{"n_layer": 8, "balance_loss": 0.000963, "groups_per_token": 3, "lr_router": 0.00149, "vocab_size": 8192, "positions": "rope", "init_std_o": 0.0, "lr_head": 0.0167, "final_lr_fraction": 0.1, "seq_len": 512}
Below are experts of layer 4 (counted from 0) of a mixture-of-experts language model. Rows are named router (the router's row for the expert), up (a neuron's input weights, with its number), down (a neuron's output weights, with its number) and show model dimensions 0-95. Each number is 50 + 15 x the weight over its row's rms, rounded and kept within 0 to 99.
Before each expert's rows: "comes before" lists some tokens at least twice as common just after its tokens as in all text; "comes after" lists some tokens at least twice as common just before its tokens as in all text. This comes from a sample of Wikipedia text that the model never trained on. Tokens count by the router's weight.

# expert 25
comes before: "of ", "and ", "in ", "School ", "(", "School"
comes after: "the ", "and ", "of ", "a ", "The ", ": "
router:56 53 56 40 27 50 55 50 64 35 52 30 38 52 45 41 37 53 41 60 82 52 69 59 48 55 44 43 59 41 82 45 50 54 74 29 61 70 62 24 36 73 58 47 53 41 54 17 67 42 44 33 52 21 67 42 55 35 49 43 92 44 52 49 32 51 41 62 59 24 43 62 64 61 23 50 22 25 62 19 84 36 49 38 54 47 55 57 57 39 74 55 32 28 42 55
up3:47 61 67 60 29 36 39 51 39 56 51 32 58 51 67 23 62 55 80 39 63 47 88 44 29 65 39 44 55 59 51 55 61 67 72 37 72 33 63 38 40 54 74 51 51 55 39 51 38 36 47 34 70 51 63 51 42 35 64 52 48 77 41 44 38 59 69 11 50 31 59 62 57 74 42 54 37 27 66 24 44 75 69 23 30 38 56 77 27 53 35 33 57 55 64 53
down3:67 35 54 65 33 56 57 44 50 55 44 57 31 62 86 43 54 47 31 31 77 28 28 30 81 41 37 85 67 38 43 48 37 54 50 72 33 53 50 58 56 46 50 63 50 20 29 47 50 08 34 40 36 34 35 21 56 60 57 48 38 79 44 36 48 46 54 42 36 53 44 57 42 41 69 50 51 28 48 68 48 68 52 31 25 59 56 50 34 82 58 61 31 42 52 55
up4:21 64 40 66 41 72 42 54 63 49 37 51 15 53 55 42 32 62 48 45 79 52 46 65 48 65 66 44 48 46 35 44 33 63 69 34 55 38 49 42 74 82 66 53 68 31 44 48 16 46 77 62 69 78 39 60 79 49 31 48 59 37 65 67 48 54 68 40 53 26 53 62 40 62 54 53 42 46 61 67 43 38 43 36 16 55 54 57 31 26 38 49 51 19 48 25
down4:68 45 32 33 43 34 65 40 51 79 36 60 53 45 31 59 45 31 45 83 22 34 35 31 42 40 61 12 65 57 64 47 48 51 39 40 25 70 44 46 47 39 62 74 49 59 40 37 44 70 22 24 42 71 42 33 05 50 29 53 65 56 69 50 41 62 62 59 52 53 74 40 49 65 44 49 63 62 44 58 49 68 61 40 54 45 52 34 36 49 30 29 79 56 47 52
up5:76 45 32 61 44 47 55 62 52 60 22 35 59 41 68 65 43 24 59 62 75 67 39 47 46 49 38 53 59 33 68 30 24 49 43 38 74 69 74 63 31 31 88 38 46 38 60 29 40 55 40 46 37 47 71 51 60 72 57 54 59 34 33 66 53 22 30 38 40 48 33 49 44 67 63 48 49 38 46 27 49 46 41 24 53 43 32 59 50 57 86 73 30 79 46 53
down5:42 52 50 80 46 46 43 26 32 47 53 48 55 14 38 49 49 78 33 39 58 65 65 75 79 50 53 52 36 51 30 46 35 46 50 54 26 38 41 90 43 65 51 46 44 30 42 63 48 51 78 48 58 56 72 55 63 66 37 34 79 57 29 44 14 67 64 27 47 24 40 46 64 36 57 50 26 71 46 35 44 43 67 44 42 64 25 44 48 39 33 69 44 53 48 46
up6:37 41 62 55 34 86 53 40 60 43 58 66 51 60 59 62 58 52 56 77 57 68 52 51 42 52 57 19 43 39 58 49 66 33 76 31 62 26 60 49 83 57 36 30 62 49 70 44 62 33 48 50 26 46 37 35 34 57 45 41 48 63 35 53 46 37 67 45 31 38 44 45 76 41 42 40 00 31 21 58 71 45 56 50 57 71 48 32 37 61 43 71 44 75 33 38
down6:32 51 61 33 66 52 24 35 42 65 55 66 74 17 71 22 34 54 49 54 51 53 81 56 68 53 53 66 52 61 34 70 21 67 63 45 50 59 55 47 35 61 36 47 30 43 37 78 44 35 71 54 60 40 85 62 54 75 43 50 79 40 40 53 33 29 58 40 36 70 75 63 44 57 49 51 45 79 77 39 27 59 54 47 72 59 49 46 61 65 61 33 49 55 46 57
up7:55 47 59 32 56 61 71 34 09 49 41 18 43 37 35 65 56 55 73 29 73 76 60 52 69 39 55 51 51 44 63 48 23 32 76 48 36 81 55 63 46 81 44 67 41 47 62 36 66 33 68 56 65 53 55 66 36 64 26 45 45 41 36 51 59 46 54 29 51 49 61 38 63 54 38 51 34 39 65 40 34 50 53 57 45 11 79 38 62 32 53 52 58 29 35 71
down7:45 15 63 28 25 54 64 14 45 50 57 66 42 35 52 59 52 78 07 54 57 56 77 40 43 61 38 51 54 42 38 42 37 59 57 36 46 41 74 55 70 94 49 52 46 38 35 48 47 54 29 64 44 69 35 29 47 50 36 64 42 56 63 82 42 53 49 64 57 40 59 79 49 66 49 35 40 67 52 43 82 50 46 44 67 43 55 45 70 39 50 60 48 31 35 75
up8:44 58 45 81 68 66 73 32 38 60 55 51 73 58 26 46 31 28 28 39 58 56 51 46 37 39 61 26 40 36 42 29 10 67 54 53 50 50 55 22 39 80 41 53 54 53 29 56 46 56 59 37 49 59 58 46 50 21 67 41 69 36 48 51 31 61 64 62 80 58 68 53 46 71 38 54 61 25 81 48 49 51 68 54 39 50 77 77 44 36 41 46 57 18 56 55
down8:36 38 64 45 29 52 75 63 73 27 44 35 49 86 50 83 58 74 50 47 59 63 64 49 66 78 46 37 72 53 62 61 72 15 52 53 40 60 52 74 48 68 53 14 58 60 37 48 55 68 48 48 20 44 53 59 62 63 60 36 69 31 36 89 46 32 56 56 47 41 29 40 54 73 48 61 52 51 43 70 55 48 66 53 60 53 56 39 28 50 41 60 24 58 53 44
up9:35 52 54 73 51 42 57 45 62 67 46 75 32 31 32 48 61 36 59 41 78 17 47 69 40 48 15 47 86 30 38 46 26 37 75 42 59 33 56 46 60 49 55 55 48 36 47 54 59 41 52 53 46 27 45 28 36 51 53 57 67 44 33 51 57 33 58 46 48 76 25 54 26 77 57 61 51 67 65 31 47 53 57 19 28 56 63 66 45 55 27 61 69 82 48 38
down9:41 52 41 46 70 44 71 39 45 50 48 15 31 50 34 22 64 75 40 31 43 31 58 11 47 49 41 67 31 49 61 57 60 71 47 28 44 60 33 57 62 81 35 59 50 61 59 31 58 69 55 81 52 60 62 58 46 45 50 47 53 77 56 35 51 63 47 62 50 11 23 61 47 58 29 47 65 49 39 32 73 26 51 37 64 42 31 39 46 54 63 48 81 44 58 33
up10:52 51 60 68 52 66 37 46 51 28 52 47 56 89 67 53 56 43 64 55 65 70 81 54 38 42 49 37 41 42 69 66 35 26 57 21 54 37 59 42 47 48 48 47 54 51 49 53 59 28 42 49 54 11 90 63 21 60 62 39 38 60 61 35 56 30 46 52 38 72 28 51 69 50 48 28 37 58 56 01 59 44 62 49 45 70 70 59 48 55 41 40 74 66 55 40
down10:52 54 56 52 32 45 64 43 67 63 43 38 43 77 66 58 36 74 32 32 57 91 61 44 22 39 61 83 26 34 57 43 41 51 58 56 48 37 34 43 49 29 73 60 42 52 45 57 40 26 19 40 40 46 44 47 38 41 72 45 49 38 44 72 25 24 32 62 51 58 48 47 32 81 57 45 48 62 76 58 43 59 54 80 44 70 70 52 56 55 49 28 72 43 74 44
up11:53 35 49 37 34 49 45 73 61 33 62 23 26 30 62 57 47 73 51 50 36 50 67 45 49 51 42 69 66 68 63 52 99 54 42 40 52 67 44 55 40 30 28 57 66 48 52 46 37 52 17 53 60 82 49 40 33 27 69 27 23 69 62 42 79 62 63 32 49 32 45 61 67 47 52 47 44 35 58 36 82 25 52 58 31 57 63 59 56 39 52 64 60 43 49 45
down11:22 68 29 52 48 40 99 60 57 53 52 55 33 21 66 78 69 19 51 75 40 11 61 53 54 68 53 34 67 43 37 60 51 47 38 63 44 61 51 70 59 64 71 55 44 37 68 58 64 47 61 52 58 54 43 42 64 52 55 62 66 66 36 57 56 67 54 46 57 44 45 25 76 19 54 44 68 36 40 46 26 49 62 40 38 51 48 29 37 64 32 30 56 39 59 37
up12:48 31 65 55 54 35 37 80 47 56 51 37 34 75 43 57 17 44 68 45 54 53 53 57 50 62 60 25 46 47 42 60 65 49 53 59 48 29 56 28 20 36 39 62 34 62 54 32 62 53 50 48 25 18 50 37 65 39 52 39 57 54 61 55 15 51 39 63 60 19 69 52 64 36 53 71 30 40 65 52 40 40 42 52 31 68 39 74 41 31 62 21 39 48 85 79
down12:51 80 52 64 72 45 44 63 44 51 20 21 47 36 34 42 51 32 61 37 28 50 44 32 42 33 62 46 24 46 58 32 55 25 50 61 39 48 50 41 38 84 74 41 52 70 48 35 34 47 79 68 48 87 59 56 56 19 58 41 31 73 52 43 60 57 64 41 49 36 42 22 59 31 33 57 72 43 63 45 52 56 40 62 80 46 50 63 46 82 56 59 42 65 57 41
up13:46 44 61 56 33 69 71 12 65 38 45 74 68 60 54 85 46 48 29 78 71 43 39 42 32 41 36 20 57 57 41 60 54 45 48 57 37 57 67 47 56 89 47 52 36 26 70 44 47 38 29 62 64 51 25 63 51 52 50 45 66 32 64 57 79 34 44 39 72 40 32 31 37 40 66 22 29 41 52 51 51 41 62 35 68 28 48 48 54 47 65 31 40 44 65 45
down13:53 31 64 51 16 16 58 55 43 37 84 38 64 55 45 41 56 41 50 35 23 56 34 14 46 53 21 53 48 57 36 30 61 43 35 45 57 50 36 58 71 45 48 60 59 60 54 35 39 52 50 47 53 61 61 44 30 62 30 29 48 58 38 59 56 58 58 66 29 31 65 64 27 59 55 58 35 65 49 37 81 49 81 27 85 55 47 27 80 55 51 41 63 58 65 60

# expert 22
comes before: "of ", "to ", "in ", "with ", "and ", "for "
comes after: "the ", "in ", "to ", "ing ", "took ", "his "
router:69 44 53 14 40 63 68 84 52 42 45 24 40 31 67 71 73 20 42 88 57 49 71 66 58 31 65 36 51 58 62 45 54 52 68 41 48 60 71 63 53 40 34 46 61 28 70 37 58 59 49 42 58 43 63 32 67 40 60 61 70 51 47 56 50 21 75 64 38 42 56 53 66 59 38 42 40 50 67 48 52 45 48 38 67 20 74 53 55 32 73 49 18 60 44 42
up0:67 55 62 50 41 26 61 67 50 76 27 59 14 50 68 83 62 45 24 54 34 61 51 49 73 76 75 33 40 47 60 33 58 48 69 36 28 49 41 50 66 44 46 51 58 17 55 53 44 38 48 55 65 42 53 42 65 84 71 49 14 32 46 50 47 52 47 57 43 41 25 51 18 54 51 42 48 38 53 64 77 41 56 28 57 30 67 52 32 41 51 55 44 67 61 65
down0:40 35 72 50 42 39 45 68 26 53 39 41 45 71 41 62 36 57 02 63 51 21 54 61 69 84 74 31 74 62 42 45 50 48 49 44 48 46 71 27 51 61 61 51 61 33 39 43 72 48 56 63 19 55 57 71 63 69 45 48 68 51 57 64 70 51 39 44 76 38 39 53 56 50 66 42 54 62 54 63 49 85 54 31 73 47 34 73 55 51 56 37 29 56 37 22
up1:55 37 81 37 34 50 54 28 70 70 50 43 62 42 69 55 64 49 58 95 16 54 66 61 71 47 42 31 61 25 52 58 51 51 61 63 59 51 64 46 37 58 64 39 49 48 22 48 51 58 69 76 64 37 41 33 27 66 43 65 64 43 60 58 66 35 31 39 51 35 32 80 73 56 20 38 52 63 60 67 62 33 44 43 44 45 51 67 25 43 50 65 45 71 34 36
down1:42 45 41 69 74 38 41 38 76 36 48 44 38 47 53 39 54 63 47 48 59 56 40 53 48 42 55 56 46 70 37 70 30 32 52 41 66 59 61 48 51 49 14 30 33 44 15 65 27 59 35 41 41 68 99 62 57 60 64 36 55 40 17 43 45 30 50 49 35 71 59 21 56 62 57 46 41 59 71 46 45 66 51 64 53 63 58 61 58 70 71 58 84 55 51 48
up2:70 41 70 36 59 49 48 42 45 64 44 87 31 71 50 63 90 24 48 30 52 38 63 41 55 38 58 58 81 72 59 46 21 56 45 47 25 76 43 39 43 30 35 40 35 27 34 33 60 41 45 41 60 60 53 56 56 18 62 54 41 30 43 48 44 40 58 30 48 52 65 47 40 34 54 43 36 24 48 43 55 28 58 32 53 37 47 69 71 20 75 66 44 36 57 52
down2:43 51 42 30 40 47 34 46 75 55 63 37 63 25 64 27 73 57 30 42 53 81 57 79 50 27 50 51 37 47 42 64 50 24 72 62 54 39 67 73 51 49 54 28 35 33 38 59 56 68 21 51 31 46 72 49 59 72 50 65 62 46 38 68 52 08 41 41 58 70 44 52 44 61 46 49 38 78 68 66 56 71 54 64 71 47 37 32 48 48 75 41 74 33 46 47
up3:58 47 67 32 10 48 40 77 42 77 49 44 40 30 49 28 56 34 09 48 50 65 49 52 19 52 55 58 44 58 39 37 39 68 75 16 69 40 52 64 59 55 45 38 48 45 71 44 42 38 41 31 69 52 42 37 35 27 32 42 35 60 40 52 75 23 44 78 35 42 28 70 36 71 52 42 44 48 51 54 70 71 51 62 44 41 52 47 37 52 51 49 48 30 30 34
down3:64 55 43 49 50 47 43 51 76 30 41 54 65 59 38 84 67 43 63 30 57 48 70 54 64 26 50 43 68 67 57 51 38 16 38 53 54 68 71 54 51 72 33 53 32 80 63 28 61 49 57 48 40 58 64 75 35 84 57 44 48 30 41 44 43 69 47 30 39 34 37 50 69 39 43 65 53 59 76 51 37 55 14 52 36 66 67 51 27 58 33 27 46 47 34 76
up4:51 78 50 55 66 52 46 55 67 69 27 63 62 60 64 61 57 13 50 57 60 54 55 51 53 41 30 57 22 65 52 71 86 48 54 13 42 73 27 82 72 40 44 35 58 40 66 49 24 51 36 56 71 41 39 27 62 55 33 77 40 30 53 57 45 38 61 41 43 39 58 36 44 55 52 52 32 44 77 66 48 43 46 64 63 53 60 28 36 62 53 48 50 77 26 40
down4:41 42 54 46 58 51 33 49 36 72 63 59 66 54 43 16 56 41 63 64 65 36 50 60 66 51 55 65 88 52 53 71 38 71 59 37 39 59 38 50 43 23 32 66 52 17 24 70 38 57 48 51 52 52 55 72 42 65 62 50 48 43 48 57 45 60 29 58 49 80 42 28 37 36 09 33 72 32 49 07 59 55 40 52 60 22 61 56 77 51 48 54 49 40 58 55
up5:58 41 42 20 75 10 16 40 34 37 49 28 49 33 48 33 71 40 53 62 21 57 58 69 41 57 60 62 38 59 24 53 63 52 59 34 76 27 53 29 35 45 40 48 48 63 52 27 46 55 53 36 53 65 61 48 53 41 50 54 51 13 27 58 49 54 62 46 60 34 56 32 65 49 47 52 27 64 69 67 46 42 44 60 77 39 52 66 40 41 67 46 41 44 93 44
down5:56 51 44 46 30 60 70 39 76 16 66 66 76 70 35 66 26 65 59 26 57 55 53 19 39 50 54 49 30 37 65 40 50 43 33 37 38 48 68 56 75 72 38 78 63 44 49 45 53 53 34 41 59 30 29 64 48 37 59 59 45 72 57 41 68 77 27 72 39 52 36 56 68 57 42 59 72 29 66 25 75 44 34 45 43 50 59 59 56 29 34 44 43 26 47 44
up6:54 49 75 27 42 39 57 48 43 58 45 51 49 43 55 64 66 67 57 70 72 52 57 51 48 42 59 40 56 65 44 48 46 64 84 48 33 84 65 33 50 41 57 36 66 27 63 29 62 59 34 65 88 54 29 49 66 63 56 40 56 39 57 55 44 13 55 30 50 49 77 56 48 74 38 39 41 65 32 20 46 70 65 48 57 31 60 63 39 36 53 28 25 84 71 45
down6:44 44 38 56 51 63 60 36 44 47 19 49 30 03 40 25 47 54 63 38 20 19 38 45 46 47 39 35 46 28 48 43 31 43 46 20 51 49 55 52 46 53 34 62 43 55 46 38 32 62 52 57 38 49 25 50 66 33 41 39 40 28 51 60 22 50 60 69 46 32 92 24 41 39 53 42 52 41 53 65 31 59 28 35 61 26 49 50 34 54 36 68 40 70 76 54
up7:57 34 14 59 74 50 64 72 61 58 48 45 56 44 55 40 37 40 47 76 57 65 40 43 68 53 39 40 68 49 16 43 43 38 36 27 59 36 35 52 57 38 28 22 56 16 61 69 84 48 49 28 38 47 52 32 28 38 41 32 67 55 53 58 66 47 45 59 34 31 75 49 69 48 31 34 57 41 66 24 46 50 55 63 50 18 29 63 71 49 41 59 39 50 44 29
down7:47 61 48 41 25 66 80 50 61 31 38 45 57 56 13 40 34 37 56 38 55 64 52 44 51 35 59 37 53 31 23 56 67 57 57 41 17 41 59 58 42 63 61 73 53 56 50 35 43 60 41 84 58 63 45 55 82 66 70 64 45 37 25 37 34 65 26 64 54 64 46 47 49 62 52 63 92 56 50 23 48 42 48 58 63 64 59 51 38 63 45 19 29 60 69 67
up8:46 77 62 38 67 99 64 49 33 45 45 39 50 50 50 43 50 42 47 60 44 38 51 47 61 43 42 82 60 44 66 50 43 39 54 60 54 54 27 57 71 29 63 07 52 60 76 40 47 58 77 56 50 49 66 33 39 32 54 79 61 90 47 37 44 71 55 56 33 23 61 62 69 41 54 50 35 44 60 56 19 44 50 57 37 36 78 50 52 61 53 57 57 71 59 32
down8:36 46 52 41 67 32 50 67 45 35 30 38 23 43 41 72 57 60 49 19 17 65 55 18 48 50 62 40 22 46 38 33 58 41 21 60 47 54 49 49 33 70 27 46 47 74 81 40 48 47 54 72 38 76 68 67 32 60 36 39 20 51 59 38 54 46 53 50 41 47 48 16 49 28 43 45 57 45 48 56 50 56 56 63 71 32 33 82 55 63 51 61 32 45 67 36
up9:75 39 45 64 56 57 39 75 64 53 40 54 62 35 56 89 57 63 27 49 70 26 70 73 58 43 49 31 68 57 63 32 49 29 53 38 31 77 79 64 41 37 41 51 30 39 43 66 82 54 55 26 71 42 18 44 50 25 62 33 58 43 29 71 74 46 45 63 56 42 50 46 68 32 42 52 67 37 46 44 44 28 59 51 40 40 71 50 57 38 69 43 49 66 35 43
down9:25 41 54 48 54 65 38 79 86 49 29 50 40 55 53 69 39 46 33 25 54 43 56 62 52 53 51 26 41 45 23 44 67 45 53 16 34 54 46 48 58 61 62 68 15 48 55 77 08 63 39 36 62 46 45 45 52 43 45 42 55 61 54 81 48 52 36 59 36 59 27 58 29 64 71 50 62 51 55 71 45 40 48 36 42 58 61 64 50 67 14 43 69 72 49 69
up10:54 62 41 37 45 44 96 76 61 34 59 74 49 45 55 33 57 73 46 72 40 38 68 45 62 54 41 24 25 65 44 53 37 52 55 72 66 38 67 72 63 56 41 51 65 45 46 54 55 41 50 44 34 42 55 51 52 48 60 75 59 70 64 35 79 71 56 51 27 86 56 39 77 63 56 52 73 59 34 55 51 69 43 47 59 68 63 79 34 46 48 57 46 84 44 70
down10:50 33 38 41 22 39 37 56 44 53 58 70 68 73 66 85 42 38 48 22 63 47 40 53 69 76 56 66 56 38 50 55 51 37 58 36 43 50 39 29 68 44 44 54 45 38 34 62 53 41 42 40 29 42 18 46 39 49 40 52 49 33 50 61 07 29 63 42 36 46 76 39 60 86 42 40 36 18 61 41 56 58 36 71 40 56 36 50 62 40 48 79 49 71 68 30

# expert 93
comes before: "of ", "was ", "in ", "to ", "and ", "is "
comes after: "the ", "The ", "a ", "first ", "this ", "his "
router:55 51 50 36 49 64 53 37 46 38 54 23 29 29 54 55 80 33 58 76 64 34 69 56 67 38 65 42 48 42 57 57 48 49 53 13 43 72 58 54 38 61 42 29 32 04 71 25 41 36 55 25 53 41 91 48 75 34 35 55 57 49 64 36 64 46 64 58 62 36 74 53 62 61 33 33 44 68 62 27 45 55 57 53 39 37 69 63 53 64 65 52 51 38 43 37
up0:19 41 51 39 56 56 50 20 68 44 62 44 22 10 62 66 67 41 52 66 60 57 64 69 76 57 43 37 42 42 74 50 61 45 36 31 72 56 39 56 44 38 39 65 77 23 52 40 73 56 51 54 47 55 56 75 53 35 55 52 68 40 25 48 57 67 72 37 30 49 41 35 56 65 33 61 60 70 57 43 59 55 52 57 56 43 33 64 84 45 42 56 62 53 74 12
down0:57 74 56 31 52 39 30 62 31 65 63 31 36 41 75 51 48 60 77 23 41 44 40 43 39 36 59 49 22 76 60 39 50 27 49 75 42 35 45 43 54 58 51 53 52 48 59 65 42 39 40 69 43 63 75 18 65 66 37 41 27 45 52 50 62 39 44 53 55 73 36 53 55 33 54 40 77 25 38 64 31 61 48 83 33 43 48 59 46 78 80 72 60 25 34 45
up1:30 73 40 35 51 67 49 72 46 48 44 25 42 62 43 45 63 65 53 62 42 46 57 39 45 60 60 27 18 39 50 58 53 52 35 46 53 45 74 46 81 58 62 60 63 14 54 35 47 64 46 59 49 22 76 52 75 45 48 39 78 57 55 68 50 64 52 22 58 52 38 66 50 20 48 69 37 46 66 07 53 60 64 52 53 66 55 33 59 38 74 75 49 60 77 61
down1:65 73 65 37 34 52 59 26 87 35 41 64 65 64 24 68 53 23 42 10 34 74 65 41 27 58 28 59 49 59 44 57 43 56 58 44 49 31 13 53 47 67 55 34 35 58 38 59 62 46 41 72 81 51 56 62 46 42 47 47 38 32 33 65 52 24 49 68 58 57 53 46 65 54 74 39 30 44 47 50 30 52 46 38 51 61 38 39 19 49 27 43 61 36 51 59
up2:71 49 63 45 51 70 45 36 73 79 33 57 49 37 71 55 88 62 61 41 57 36 35 65 80 50 35 47 59 51 79 48 46 47 58 37 74 66 33 51 43 46 49 30 29 02 52 44 52 66 69 08 33 48 63 37 70 14 53 60 53 42 60 38 48 35 53 32 46 53 44 43 48 61 49 34 33 60 51 31 58 43 65 79 53 50 49 41 40 63 40 53 55 62 46 48
down2:44 25 62 76 84 60 54 58 41 53 44 44 18 73 45 55 59 81 57 29 38 62 56 63 49 64 45 63 61 49 33 63 04 31 23 64 55 53 48 45 45 27 54 67 41 30 70 53 42 46 40 42 33 68 52 47 56 50 45 61 40 28 40 55 51 45 45 05 62 46 56 45 29 24 67 56 35 46 45 33 53 61 76 63 39 57 55 74 52 43 38 46 25 46 53 45
up3:43 35 48 55 55 42 49 43 54 69 55 71 48 21 76 59 62 45 52 32 50 34 69 50 59 39 62 50 52 52 59 38 23 38 29 30 57 47 24 30 59 22 49 69 66 45 55 02 43 27 35 52 55 34 49 70 96 50 39 52 27 52 58 38 13 40 42 48 57 52 47 55 61 45 45 71 42 68 43 46 48 61 50 83 60 39 60 53 56 71 52 60 36 63 23 54
down3:29 64 28 52 38 39 56 51 56 45 62 23 33 27 42 61 38 39 39 49 86 74 29 68 27 31 50 64 56 51 46 44 46 53 69 45 34 56 63 34 35 68 59 34 46 73 24 59 38 73 45 84 36 47 73 40 51 48 72 28 47 32 53 41 59 31 47 42 46 70 45 40 56 61 43 60 58 37 28 23 67 51 34 61 45 34 34 59 45 42 57 82 76 69 51 71
up4:71 56 45 70 33 30 52 24 37 71 56 46 88 33 36 79 35 58 64 24 46 56 55 66 48 52 14 50 32 52 42 25 63 49 59 38 65 67 53 66 45 66 73 39 42 35 57 61 76 63 22 57 32 33 49 48 46 52 55 57 48 63 44 47 27 26 36 53 49 59 57 17 40 59 29 43 46 36 56 36 51 40 42 33 52 49 45 40 73 56 73 73 32 59 48 24
down4:57 50 65 66 38 45 53 36 74 60 80 73 46 62 51 10 61 47 44 58 67 48 56 60 44 60 44 25 63 53 46 34 42 68 46 50 45 41 38 58 56 71 56 49 86 61 46 71 61 35 35 35 44 42 15 48 39 85 38 51 42 45 42 80 45 43 58 43 40 35 54 68 54 52 31 65 58 80 44 54 64 63 67 49 42 53 83 57 44 56 48 17 69 64 19 68
up5:48 33 34 49 72 57 60 52 61 62 52 47 49 00 57 53 60 28 51 29 47 39 60 44 55 34 60 31 45 53 62 70 59 51 65 57 18 50 45 47 72 71 55 71 61 68 72 49 74 59 42 55 71 38 61 70 62 69 42 48 73 43 50 56 54 47 43 59 52 60 54 29 54 78 67 14 60 79 54 67 53 41 68 46 45 29 21 51 29 32 58 56 67 52 62 46
down5:76 72 70 49 39 63 40 50 33 54 18 23 50 70 25 64 28 96 64 61 45 42 45 35 45 51 56 50 39 51 55 67 52 41 24 41 34 40 38 44 60 54 34 62 57 57 79 45 35 60 71 49 36 48 71 29 22 33 57 41 38 38 54 37 38 43 65 45 59 19 56 45 74 55 38 44 55 42 19 30 44 75 47 46 53 59 61 37 78 71 59 48 51 52 58 45
up6:55 52 58 45 37 42 59 51 37 73 57 55 32 24 63 50 77 61 16 34 55 77 58 33 75 57 29 39 63 61 53 75 44 60 46 42 50 48 53 53 24 62 37 49 42 33 31 47 29 51 41 20 69 69 65 36 79 42 76 52 50 10 57 46 67 68 51 59 45 42 29 44 55 88 27 63 49 50 57 52 29 61 54 56 30 52 69 52 29 60 54 45 51 32 44 65
down6:58 56 47 38 37 50 35 41 10 39 47 52 24 50 32 47 45 80 55 59 25 29 75 26 24 30 39 45 56 47 32 39 44 45 41 54 65 55 90 31 45 45 69 44 58 49 64 50 35 61 68 39 44 80 40 65 25 52 19 50 50 37 58 38 51 56 28 54 64 64 45 46 37 37 36 47 77 56 44 58 52 21 64 78 71 47 44 46 40 36 26 41 46 50 33 46
up7:43 48 52 34 58 50 68 34 76 77 50 17 39 26 70 46 75 68 40 63 40 62 78 71 38 76 55 36 58 65 81 70 53 49 33 62 72 61 46 34 65 71 65 49 46 41 59 39 42 69 49 47 68 58 66 66 48 23 52 37 38 68 68 45 40 73 66 52 57 50 45 45 52 38 48 52 38 76 54 58 54 58 26 49 20 43 39 41 44 48 68 76 60 64 58 21
down7:48 32 43 35 45 21 69 80 51 24 56 46 55 61 45 41 41 35 46 52 40 41 35 37 65 39 50 66 38 37 04 23 56 63 55 56 72 37 59 69 37 45 49 45 26 38 58 59 35 53 53 62 39 72 56 46 61 92 44 67 63 49 35 49 55 22 11 86 38 50 45 36 67 44 70 47 64 56 49 49 50 32 62 53 66 53 39 67 50 63 38 33 67 48 60 62
up8:41 30 63 78 51 74 53 46 52 61 79 47 47 38 55 40 71 47 50 47 31 51 46 47 69 69 73 51 74 46 60 47 42 50 36 60 60 40 72 37 44 36 71 50 63 45 44 80 30 44 60 67 56 57 59 56 82 24 45 47 45 64 43 48 81 64 37 56 58 56 56 86 41 23 40 07 39 45 37 29 67 70 55 34 74 52 45 57 71 57 31 30 65 43 60 62
down8:76 63 33 65 42 69 62 25 55 18 66 47 56 69 73 30 36 57 79 34 52 60 42 46 22 62 28 56 62 34 42 63 51 59 76 46 40 59 45 58 55 44 50 45 52 64 42 54 44 14 40 27 30 36 25 68 42 43 69 61 46 79 40 33 24 69 36 21 52 32 63 49 48 68 47 53 41 39 34 44 30 50 57 37 42 63 45 31 56 71 42 56 37 46 42 74
up9:74 44 53 40 68 49 41 37 38 45 38 62 22 49 63 59 85 62 61 32 26 47 64 42 35 76 50 38 48 41 36 52 50 97 62 32 34 36 30 50 35 26 39 44 30 46 66 49 48 47 45 42 45 56 61 68 40 43 51 54 56 36 53 53 49 54 44 49 87 52 38 68 20 32 48 50 37 72 54 13 68 50 55 70 31 18 59 48 70 54 70 42 72 49 56 50
down9:45 61 53 37 26 51 67 42 48 70 90 47 56 45 79 43 59 67 19 54 83 53 56 58 41 52 61 59 18 77 67 74 58 43 64 78 48 48 76 58 44 48 44 43 40 28 40 31 35 67 38 53 57 52 68 16 64 59 40 50 41 33 58 65 55 36 38 49 19 32 35 47 81 56 67 67 66 45 43 56 62 49 72 49 58 45 52 38 27 41 41 42 52 51 56 46
up10:50 60 35 37 43 61 56 39 40 68 48 41 45 65 47 61 99 41 51 75 63 62 55 51 51 51 73 23 57 42 77 57 70 43 22 48 27 56 32 62 24 64 33 22 45 30 29 60 38 26 78 30 55 50 54 51 51 50 53 43 52 55 48 22 46 60 63 43 50 57 34 32 48 64 44 44 69 58 54 14 63 42 54 21 48 63 57 83 46 44 51 52 31 48 45 63
down10:46 33 54 51 38 42 83 35 92 52 61 52 61 55 60 31 50 67 44 60 51 47 50 47 40 85 23 36 65 52 51 56 49 44 67 35 32 55 72 30 79 44 55 69 58 57 40 54 67 56 18 38 65 14 25 57 57 56 57 29 42 68 65 73 60 52 49 47 73 44 37 60 44 62 58 32 41 82 55 47 40 40 69 51 57 66 58 50 47 14 38 65 65 47 42 36